Below are experts of layer 8 (counted from 0) of a mixture-of-experts language model. Rows are named up (a neuron's input weights, with its number), down (a neuron's output weights, with its number) and show model dimensions 0-255. Each number is 128 + 24 x the weight over its row's rms, rounded and kept within 0 to 255. Numbers have three digits each.
Before each expert's rows: "mostly gets" lists some tokens that are sent to it at least half of the time. This comes from a sample of Wikipedia text that the model never trained on.

# expert 45
mostly gets: " football", " School", " public", " professional", " television", " political"
up0:154117111174127113173129131113125136155106141128112118121114155123125126138102121126119158109159172119139186085149107128127102079108142114116106142118070141114167140144064126117136146117161095125134153099130124144135163099153105148136109114095111121133142171126130084134149103051131145120137130144129148125122116100092193116143119141168163107096136127123136137142168057134156148117156184101136164142128186128147103096156113102132147117158118164134128107123141151177134138106150164106156132131149110125100138099134116104131127130130154136100132156136106104070148149152130125151114141148139147124109110124146134198178151129130152136132157135114146145102114094124129115096119094146155163105131154116112110136184126134116105136142141107117090140072139096151121138157118097
down0:139114114122131111162155102144120125159131133143091121166118098118116148132112112133144123128169129075141123130118132101135133174133140145100156091139144162113096109114128159149150134103186149102137102111132139129093118163109142101153135166113149129136120180125122068151136128059103132087133154144115100164118162124124134120157110125128082154154103112075130144122113136127175124131086137139124120120121127125100117169134126122116144133181149121099121109143095137129142127104084096099178129177158075135122144129155164112089146163137158119118147124132121175133104118098090144150100165148142103164123148169140131116136131158133156135163115090150164122104076124118148122098137142186103131107158143091130120123146157063157089117142112078160137104151147127142139133134115100
up1:169131088120170126135110103091117107131155101150116117114152132141161121154094103125179117128155141092136137139087153037091137131104118121130098138134091147151151126115131097142157189139097151098154138156166118092148132140072109136144121121103113105133159134088151147111093142124115130099108136139151131113187139149100109129109089165125134171151104082078147148122132123159097125165127126135127124133129130105122145118132121140110133117130136098117101123128129118189182143094154101120083118107148129144148114139147125130128117142100155087122113103152107116113137201126148094141136140117101091101088094132109155149108129153145144117126113114104126140112158131126128116139153151102105112120143143136143116166069136119160146112117136127105119111190094134096105160148077146
down1:104142121117129127086143128149133195121129145125120089149122133144117109095110130137151138106135108128164186146127132106122129119071131136139131120153097143183168133135119166116141123135123179153110121110146113105109118123176116123129139150108139137099101164149135128136142135109136125115113137142094096148140096120121156151127127170156146146114135093091125097128091134147169153143152112088133164145143129108149145134160149170092162113119167134083123073090118126099156105128092124121145083132107134082135115153108112154160138110150160134108150146106117133105168072138152077124116128145107102136116083123173128106123170139109174137156140089108175095131132122138129129120156096101124127159106112150135127178110093090113121133114134087075106121149116146058126101135088109

# expert 5
mostly gets: ".", "s.", "\".", "es.", "ed.", "ing."
up2:117128171107135145141157116142113112147058162127133133175124159123116132143124153142150119131106141145113116033093094083152133134127146122106116173134112188142112126114076118144117154111106100181139133125123124099161127151146131143145148133112109130167150130130137167112090165141092143193102144144136117127079121139140129090132150170154188142120161125153119121142132141155132141135138109194141128144085134167183164128144141148148110131114110105148163145092140117164118166117122142120136126131135131115142119118111108150126099102141128151131131114144190131090138180129126185151132147104152129136135139118127139114120140148132112127125134128126078123118146127092109088123095160129149105109135138102145159124125130135069128068109141115125148155124158150112145173121108104
down2:147134154121139113145103135156139141148136080116115131127158099153134142129180132123160140117159118173142128143156143187113105105144112156140116088139143103115175105051112098153154113080141119149121122092142107117113108119117138144063115096143060120135103114158121147156132093169098138118131120141082132160159149108149132182151142109164117127090102166137123105121108112103151157131124145154073175150158106157113109159153113141125141106134126101126137085156131125171164101125137133137124103134150126122111136145129136130117168152126120107142118102146079161101082132134120086096108147094116120064094098100117104148130114164160137110162144144179133150095146111130142163119157118101127150127130127139115093110129151108140140123136101116124067115133132144123122111134128157
up3:140138155080130161112139130152175111103103149050100146129131095141157128158113109146097135149128134100128149103129157180136102100147139128130113118105119118119113175126136121177152147104102165118109133134139124109173096085121142149165162127132117124135124091125128107134133133127123156130062140141151135050173151128174108102133096107117137088092173132107142108143104124102120121078126161115129139148129136132129178161145121129131145149137094178105153110110130122133165087140111144133139154135139145120126113087132162132078164112168128139119136119183114149100143119154110138130133123136143136131103147103102148136155103162125155126126104138088142136135169118093131063143131118087141097144124095141157129103122154122137135103115127139122194141099128073118174136137145130
down3:127130113112116108169125091150110150098103132124119115160121133087146118089129110149082115125141146128127116106161163179114088109118100151108139114112142081164163111090114126143181099129121154177117135134144115170154093151117148109132079130106122127144114104149134139114117132144083126137091173099114141128129109137149108158162159112100119118173162097148120143166074150135131135094145098136137110102165149129148085181130125137092124112115103134054120089152120098168101129108091091154137110052140095132157148094155148166163105108087109106074162123130128127148101110117162152145144115126142098145111120126134110158137118137154156128113097112143129101132141144136140128129130086132125128134135102067132105109123104135139089130086135127111126128115097117112124129117107155

# expert 12
mostly gets: "ș", "ma", "ius", "ko", "ić", "ros"
up0:145112164136143177184136108106142160135133160176128132115129140152120144136109099132141131125138151094137128091111084080171139092112118158126132081164082122141097137124119186124133122166089187142134091148120143147148176150098126162145119091168094139096132140121114149105083089101115154119139124087157160113153138160130135139126135089107097122085135099136154178119113097134136147142150122066129119123134104137146148119096135159134150148135114118097132161110162163111150131113130125109181122153154121147142161112120108136146112136136084197128106129117137156158120110107103138134161124140147102132082088063099122167111121136145143154118121132140102122077163107135147108152118094103104125125146110121159141125154121147153150126106157108138114113116107139154121130147121153
down0:161149118124125145093120107115096156131127129118142108127124113078113105157127056127101115163163144120137132086144136145149161144155124172180117103129123097133069098161147147147131092122066167108153119146104103134146127088118143130128084140140096126123170082128131134101127072126118106162093153089150156136102102104132112132138069134103131118118131110117090115114120101127154171124117168085152117162157115136118119133150128124110126144086151120134134094163137094143116126126118103148140136144117134157127154125136123152153162090120148098080156096128154132121147119141104165107120133118111133131112122105154104114145124146144126104115138091115130108086104135087104162119096095107149118083107104122136164115144116177113173134134169145124127083125094087159078121114157164
up1:118139144138139105169136145128127132128136129126096102150110154183138109114106120127144124135114106146177108124107081106177131104092145128163101126112157108114139194123143086131106134127097086079091105141101154154115125130131111117109116173119115137172132114075140127098118161105152115129094146138149133115175133149123155144130139137115160148103132149101132126131149114130135157114111123091140119133141114159116126132161103125137150152136129131101146101108108142162090080109085099113121113164150093154121107138095105107087182188110101147153132107132150112129154123121164188125112076124115127170117109126047095170144150122143125135115121124170126133154146193131140112109111088162096124143114149196140130129128157113112159103134125144103129146095147147095129123139119128
down1:155137132096118118139111139126110139140158147130102120102106164143129074125130135092111161141097142117136091095100164145119171113117161119083110159168160157120146149118142135112127115127156157122114123122137151120194151127142083191125070081151121049092131077147121175147160177135100131089130118108123133142139143161132172142177143113157147102096175105144097111138138141120140126132109184126122127161143121135113123130125125115118132110102091122136110108109117138125130144109083171156132119157132120160110141162085146136116156137097162117112130143112143145159114135146131119084135085111148112144081141128129101159106133124130129119130124123122157137133111145141117118113139078128146110131142146068145123097112108133164125142122134081085121160143083122106095185141124150

# expert 2
mostly gets: " List", " Award", " District", " Date", " Team", " Film"
up1:154119143114101125186125114162161139115121134178104131170128149115108137105148133122141114115153128124164124146095101127159083125152128096153167121092116118109134172148181143148173149077154128152109127109129126118082121132112107181164120139104141126159113148116119142118166144171161132168178095138123127122105104104116078111115126103119107077115147112139141131154102141101148134102113117121093138090140157106149116189147141098103127110124187123113117160095095125185130136101158112094149078128127146107098134114152140149131098125099123160144104084140116111145136192154114152125095078142156137131153101087122159121080108120125139098140113093117083133121128083132112139096109125143126132147110157105112124128149108127169140140150130136089108119117138121128104138112155107
down1:133104111117113131101142104137121136154134123158143130085106124158098113126148131170115090220143119111119155119136143120122123136106145141159153124139132164132105124090089134130165123118158119124128151112154149133133110157111133154132136085153177143080114163084127099074112066132073133155130120140125082115144163136112103139091148180097134153096132111106153149137148113116094138118145161158087131147124133103109116135125161105055141110120121087119117141108142166121126139158153152101129081146160076101131152099112150106137195136139098085144111137126143134121117144163148134109102136182151143152098130141135101114134137114149120135125155087113130139112171112141084142109124131143099091148121124152129118123102121096132111089137148102132113111125110119136083149095097093
up2:110146110148108117154129170143142117158136145189145116131103087097141104128134119130171108168099094140123104094124104156080126103097108161136123146143150127139129135128133117115108127124148153106150118074110135141113178131090103110097103159088142101178157152113110113128146145104137176180133123123150118135137102109181135160160112108150133136140091133089123103139139144158157087140145164150141097158159113098123108099186125164106102100155142119130126117167130108125156094099172079139140127088148114155100159108140080136148117101150114102156105109132139128171137086099115131138138108135099131113098094090141126107134186091159138100170096166126138152158121137094130114148129128087112140123093110114153131126090098134115109143143103140151143113126132159165129126102135126
down2:100112151120095085125157129128136135148126101143131153119075089153144091149104154119119084155160152138086092135146124130071108121109086171154115142141172132146144150086153121108135122143114130150168130066136097138130157129141125117122091167151092098148152137114103101140110115109167146144128129103148090114094128176152107123087122146174121087143126143134132105139112098109118130089143111159105147144127122122088156128135145104142117131105147117174144123082143144094134091110123146143129109137123125131075122114143124090101134121136111143102148142146167150109171132082153139153137133129109149148112153059187169130147129130167153130117145154102108130130095138105105094133148114088130139134143209128157087103131128142136153154137150148140171105134107133132134154112155142

# expert 6
mostly gets: " ==", " ===", " years", " also==", "s==", " politician"
up1:129077052127122091150134116090110162148101131150097087113128094154106105109136111120116135123107119096125149099137133136127119128138154145110114122143148127109122136099133120113157160135143140146179094091117144129124151119129125128157154145171162117124198132099123107089114129103104143097118147147126110110120125102165105099090122105125110117144144112123143125126120104117123135136100104110162107111142095118080115133139163125109149131150142097110147113123150095154103120149152188160111155134123118118128101096133110130120161172118096102178075145134118109169164139130180156108132141140126117130162185089119149146134137144158111072098109119147161130113197117117127172125093141140132096124090135091122123123132076093144130093120129118118147123072122121125161134071166097
down1:147119112122136131114104116150136142124136125131132128136145154155120157130137117105094125137127088111080150086110095101087149138184143156131132132129146134103151101129129159087212124146142107112110112162118119144139157150148092118106136140132092125143118146161111134103117112162101132131165153075116146176067152131115128096132115128149148135109156167138141132104108158130126121151101133132149102118109144098121164154118105146125132153125166169141160159072158131105128127131110114160082110114113080113157136139149137146186163102129103087101169090116158164179167104137136099156155168102143129135144153156121104117116097097120101097152127143149134128160153122141106150118117104110117139128097141128098081134116155092101102089111071113186128131121141090138111115149127134
up2:138151125119099123094134127146159088136157122113133144092127153151091116119139084141106109110095141111134108143133105137159201126116079129125134096157139123146109156148124129159111162115125095154127110125141118096099156157127130109125083094171148144090120125139112128104140147108096097091116148132136158099152102192109137161140135148166154169150160099104143127126120121082159088130170132106108114138145118158119160168084166106138135138141116136117121123085138140130172094099111175103132132175119127108135113143141139133084114125100153123149127183147157116119125094148102133137132127166079149085101152095167144136124120107087122141120133102146115106151176123115129131130100093150121142137104124116156094104116154151135102116159128132120100113156128055101102106088137091
down2:164119114152144126153160142147134177146154114095156103172131087173144100168163156174133091116150106123170134124126078143143137138117102135130087148144125162148102119105151137117145136121123162111119126095113127072091146120128151092101137142114115122114123161097127106145139125089128106151082068147104136183131101127116133161157115135134162117091120100104156148132147139132149165141123135116106122126139126137114134160129107117128081098099097113131107116152124134158112197128159150125125121099089139130114125108122154144108136158146112147094066084120151129182164108146144119198142142151141132138110126154145151121140176144120112136133142056147164126150139113140122128117139136086137199138134133126115126123185147122130139156121139135126085099136124120133093122133106142

# expert 14
mostly gets: " States", " York", " American", " World", " London", " Army"
up0:171124104142144173116149109129094110137153162136120110152097109124142191077144143125114126122135110125106131213123107137137185144180062134131125162121148155140086149117129140154102127139163125105159132113131170084117118115133137109123128091104159151115139139136135153142102148100117136093119160133156086161085108132128146144155133094127133135189115168138146141143136133126144147137158132147108134174105116119103108173130119114087113143129165096131129136103123113122119058143087142133128143154171100163164155146104107088094143145158118135109128122147146139143122121128177102156147123154122137101107066131103128105120085113121126167124127101167131125110133100147118110104102127152135114117130130114098126142132171101139125166122096182097128128098157146139121123146159101
down0:156099095179105145120149099139154151125132146076120183123135117104178114127117164144124108117128135181155086186146098107140104118120118140136168143145125096111111132098116105115147140099114169147116144101163122109127131133147116104118121110130109111086116153155128154129126138086075127121126151111125131175126166108103100128168134139132100137086135143157148141153153131146117124120152135144113147132153143170114119129138139152110129152143114078082149120096115138137139068133106122087079141126187063080137120098125133115112127149132145089156131167116125124143149147157133088140091087170140125125109140118147116115102115097129124122104128110140084122164127123158141137125105111126148077147134121106175116088131132142142151155109137140100101121093141197139121167151172111
up1:165101155153147078144155104126127131108130113157093135132138141198153150116165129141128100077125099114097141114132112108122113123134110109142127143114164147112124118150137187149140104171133162134157134141099090115136105141137191138108103082101125126137156139137126170129104108112102120160144136151130128142086136152129102082124150127114122135078115082087142133155128146097115154120117111172142084120113124140087094166123122112126111168145133134118126111127144166144097100078141109141101119089163132080145160092153132106087097140180206157139141135124154104163137132113099178111147130129102167132138157124093169129123141143136141147134122145122149120138094141116158099151160125153128142099115140083125143170097129133118133118139145138156113128089126134114115083098136093
down1:153110110119119115147108086116112146102142107105095080079155139139127097140174133136097171142122138099097097121094068118135129116171135176154111156128126117147160127137177163124110117110112130086156137146157139080169080157092108170078157128130120159168143140116159105115151097157125129104107123154104098161134167142079116118146106138131156105118154130140159147107167135104107154150174137131154146114162148124135136148134139140116130103092154085110138153114138116111145148103109105156113116187081137122102143103154117108115101131119134136139164123129104098134134141152125133207119110152143136174089146143126131188161144152104094096101107158106113123133153131147127137128138140130107106078098138144137133132126096158136136134104129119127160109099150114134090133138136123

# expert 29
mostly gets: "\".", ").", "ed.", "ation.", "es.", "s."
up2:146131137127143109117141150146134147121090123195146148120126102138132090131126138147111101135087110111163121115140121125137179171149111119135113091133152115091146116126149102141106140119153106118135126159120108145163174125109148123127135069144109101117128165083146152121143169105103208133108129106111089155101164104099095174101085124205168151133126118117105107128139106122084108123107126161131173114116142116142118159108141070141179142164184150126090139136117117148077153140129141098170132120102118106142073142103139091098123125117156163134145150127106093142154133120111120150115141149137112114147144158109137143117105125160139126143127115129123124108122102146123159113129164112121186179100134143144148087124159140126130123133089122133145088089133121160141132132097123
down2:134126125172138143129121142125125124149133092113084082089082113108140129146077103110085119132140116205096098148139123101130109123121159150133137113137137134119126100116110110114129101094205131126122126126114136135111124147108093115171136134165125158122109126088149124148129104105113116129106099158114099114093117150143087114113150108103157135169172140174093147120112097107102173091205135147135154152107103104147146111165096124132119163122179121137134118129144135137157142119108156140125080114144169098119156127147114125108169117144146152184110116188104144118135138132145110124129178099117172154142135127087091126126086084158109143128091124108151142155107128125113111155138147104092139121126114094129124128148145129134148118104135122129159121131096135142112108079107080
up3:116127131147129180136139138113106124114104148123138143090070113129141165102105147146092130107121136096131123129133128125156140124143137118101107097109147136113110174156166088122100148153108139133083133151134159073097115105138090125116111143113123138119166073150105175112150150150141141119125162146126142120079123176103124116112109085154163115129134123118145116124116070104102116167121138088124143131088106159132134137116110129118149167107156145149137145137132107146112114143134139146167127137091088056148159196158088071118121097154156143128126133122122155120113112130099120127158121159172165164116108129096118137135133152134084127137168139130113126126102129123130153102137067092106111160168089104118138116091180137113133145128113105130091171097085138150141141123103132
down3:082149109110117136189098142167167119119158135147142084131110143173119143135147205109135134143147151127090151114115131112134100124149111116099140134149149106140135077103137114147121152136067105150136113131135145102154111113136108135178129165167113122134103116164145125087084118133118128153136178156135114167106135110103130126141120104091138147164172122165133085112115104170158133129134126111109118115124178150135149142144116089125122111082115125142088137129114141197135154154114112118075107106135114153104182101105115158116140123154125143076157127086149130129141123140150164141139113105159124138105159115149066168136100160127110153118148121142151151137112129150134120127090140143133132094159128131151124152148106124104155082147094171146122139122157142119100115095147155

# expert 7
mostly gets: "B", "%", "H", "°", "K", " ft"
up0:090110163144083099128128162140122109079124138161091105139084145129136133131113144127150133161149166142132136124138140164126118074098103120144087141129132152111136158139156053110112133127121149103112131112156071115158141115161177115107114094117136147145074138150127121140166160146101130147096147163171150134153142150140118156134118131150127167127136093087097103105086139134144131109108129131121118136142091109088143111203118138136114089140106094121146129106133111136105125138123134150103162182105125163136164145117136142142116110173086106143126133154126142114160111135143130115106143154124112095112150113179141106076127106107132131140087146125135138121086106132090088101113126155113174089098119126148101119135131095121154104128127151108094116103151108127122150191171106
down0:129091136116148115137149111111095124125122093158148113132108123115086122103110134155116124155141111139155113116191130074159109174100131104146072083133100099113076145146122122107171178116154128129151111153147121149135073154120127162126113099109134152113153142125133117098156105155117095145151122181147105131146109127125151156104150092099139131120143069109176109100144106117088155127171153142143127131137122168132147109180095147094094110121117124183163122128124112117148145115167123104133169129137171111157122158087141135129131139141164069134106090113142127134162112125113109117105136128139096132134095107128152154117145134107124125117158082121152127091163125149091129136107151154081146093154157172123126124097120103107150109117152117109105152118127147113154111097168095
up1:103144097125138121155088132111124118140131088107113163124152158135157139140146120091127111087139118146154123133089073078095108155114127121133126108093118130141136136135145119084148109111110092137138135135121144125131140127124169107150127117124114090140149149156139085104157113103112112121169127139126152113135140106191118108073154132122124111181159129117119109120103133088140132095182152127118181102079147123110120128091138130126087089115119143140169184140141096122137108114140126147136112120169134134130074127128143139143154147089095148098077169146166116099154126113142169137120147166136091096119130118114181146089143148139127104070116138128116100162141128121085071122091133149136151124097141123148086154104162107110156138124126151125122083137153103101102113151134081
down1:100110094101126146120138135121142151113117127133111136153105135139114118115156177155125126129100148155100144098133179164110146149124154095148111087148138100133124122100093135125123112080105116100143132118091113114095116111105108145137124143131086105073112104095132130153134092104132121138108147154126106150085140098187125095137106150194133162171142130159116161140144092056140150110178136089147136115142100106138165125153111124161118114074115157147134124126163055127159125133132154131153099147116078116104123149132140130151152123127136127110116112109162115147118125092126159118120127140133080118144123108173164147150109178170115174113107108119120154090103123103101106120132113095172136140086107168135122112098129117119117136143103171110101146143109140134090160127160112

# expert 3
mostly gets: " American", " U.S.", " States", " British", " French", "2)"
up0:147142091109139118112147096087161086119123160092172110109123163117159130145104147111143112110146148116138164130114079144110100120155100132117066152179137134083102100128081165124111152128162158149156136139128126102069168180162115128139133186105145113110128158091147115117069150111149155151174138151161138128135130153101141149127148099134111129127122098144142131089132114129159060121121144122106153136114150117177129112130156116147125161133106158119144125108103170108139106127120129169092111139161163121126134172092145129114137109098173133150132129096083119117136129130128131105127091130101118119102129100127168100117134098097088144102130103138113091133047147134174113109124134122122148107103122098138111128132120109141131099114138129145104154131092103106117097131131108
down0:163117105105131138090116086114135121126158188106135101143120119155118130158142114112130144114102124091126165098168133116180120126090138142164119137144148126133141111109097151108150175129147135150142146119144140117094106111104141158145119142167148100166163129083140119143160118058125096141124112104132107146114133126140119096134134135153070123096118106126154092096153128140115135141132105050142175153155162085139132085140120077145129145148168137127142094115132119116180115113155182130110133151144116134173130129114160124139110144096107072106167121143153138130128175116186155103138129137135116165130138110149115126119114073143130139146115134132111117129110155144163106105145089106108109117106135151087127132113134119128145068101111134121086083146103143094122094141125099
up1:129117134157142140121102149119128131116131118139108118104140149120068151127115142142156138142137117176081130140114080148144145118106085129123106170107103137163115127121144097131079111146106073130132096158118126146126113104134123136110117119122150163121126144140125141084129154156174124130148144129138144072116084136079101155113069122084179150138133157144143100116092107176079182168141101137120136124136105122121100140115068133083140109111159102154094123152155179128134140165107155103118134124157112174131118149080144132103110119113156103106118123074163073117134152131124143160129124154132103129129157104141139113108196101120176113136132162164145138141107147139129127135125108132132114139152159140165077127119161135158146140131137148119129160160091129146124124144166135
down1:087136142091123106138129140108124133074146131090134134124110094123081114120148086065143140113123148116084118145115140125138139105095136106124141103106120141112118075120113097123149155115125130150159132187123131179150143107132137128137134141156155126112162135152133142105097126152123139111102132115099130144136126155112167092142107161139130137123106159156108184143112134141123129127143123142075125149123141112160174147144165135123105117161100131118116124110104167147120118144132114154120138116138120135153109133177111129099129120135167144168140119072136084157153129126105133117131131098175116091088149105132110067111136117151161147122119151104140174117119066101149168129094096086106107102152108148143084118180090163160125133174111135153186116107118121091106121177112163

# expert 25
mostly gets: " role", " life", " death", " president", " development", " father"
up1:166175103128088128150148115150124164177130134165151112118160114103108053099091129125109066146158128110139142154131099143145103152136139137120116118106112091109119129077146144134133120136081128124126124127139186099112090159159171141116160141121131134124102140143142118126145158133132126135131095133140140120142156184116129134121123137147138130148142112119116137126120133158129146158094099103129134112102110116140138147143068131137116131136103153169117142179111124124090134115088120151100141150130157140058109150134119134136117127136134128126158205122107071157125108133166117100112139149123116122142117118097126137154139099146112166105161125103060121081200144116141128131097133143118179134162140115131117133142169104134112175123159176176135148096126134107112090125127142
down1:125189150112144122148137112186148145132096111120132078108102113054150136128118145119125115107121123109099159087126088159116123115164103136102147146120112118090077120112147101100159136142095148135157137089137140113132133124179079154103151121159113111124127103112114118080119166136143098156133123102136100102095142105106130160158124113090116095148146108119134102148079169145128146133096156123110114131133121132127104137148083147113131116111148107130165140100171140144106130128138139108127092109091105151126183117150144128113145167118136107118101103165133124094109108141143125153108103141111136149128112104110097106140154153128143142123061096118097157131136142124136170119150128133146116120128118102180086093176160094117140159127167099156165114166115166108095128129178110
up2:151142135145181116128138134160118146144138102129126161130172146208142119132174109105104118148073122076114165136143130148098123153102101158129124135169085099149115127107088118163109120148124145116121117152109147129136159135170133130102157144168139136103126153108127107121110119095087172159153117148137160121086093131130169157123116153108171146121155105173138145114129113147141090143155158156126136116114079181142141101104175148089111125080136116089103170131149140142149106098191120110105166125109106168121131115109177130134109144125137155137132118120150131144104133161127140122115130081156168124094106154150107126141138133068132135171177146151130106104103143184114096131147126140125135123123122111137126129157097116133153132142155123168112123146112114123123117111109098
down2:120087114121162131116149100160114138140141131124101131121110131149128084069160119168112133083173166101145137123166121122127123143159136105162088126098151168139132154129140127129159124125155142117147082159169125098102121117130166110102107129105128140134117119092100102127125133132179114119147099168106131125138105145165131145130147100112117129114118148160105140101111112142087149161156117154125167162119141101130158112117139058126098101160088140139125167117116106156137134075136120104121118126086107133112142108149173138165098100087110138086126113139127098104141127141152156149125146154123158106111087142093140125149097122139086128105125211153099124105107186137159157096133112125131150091135084084085137111143112141122122106163135162105124130122177122156114126143114105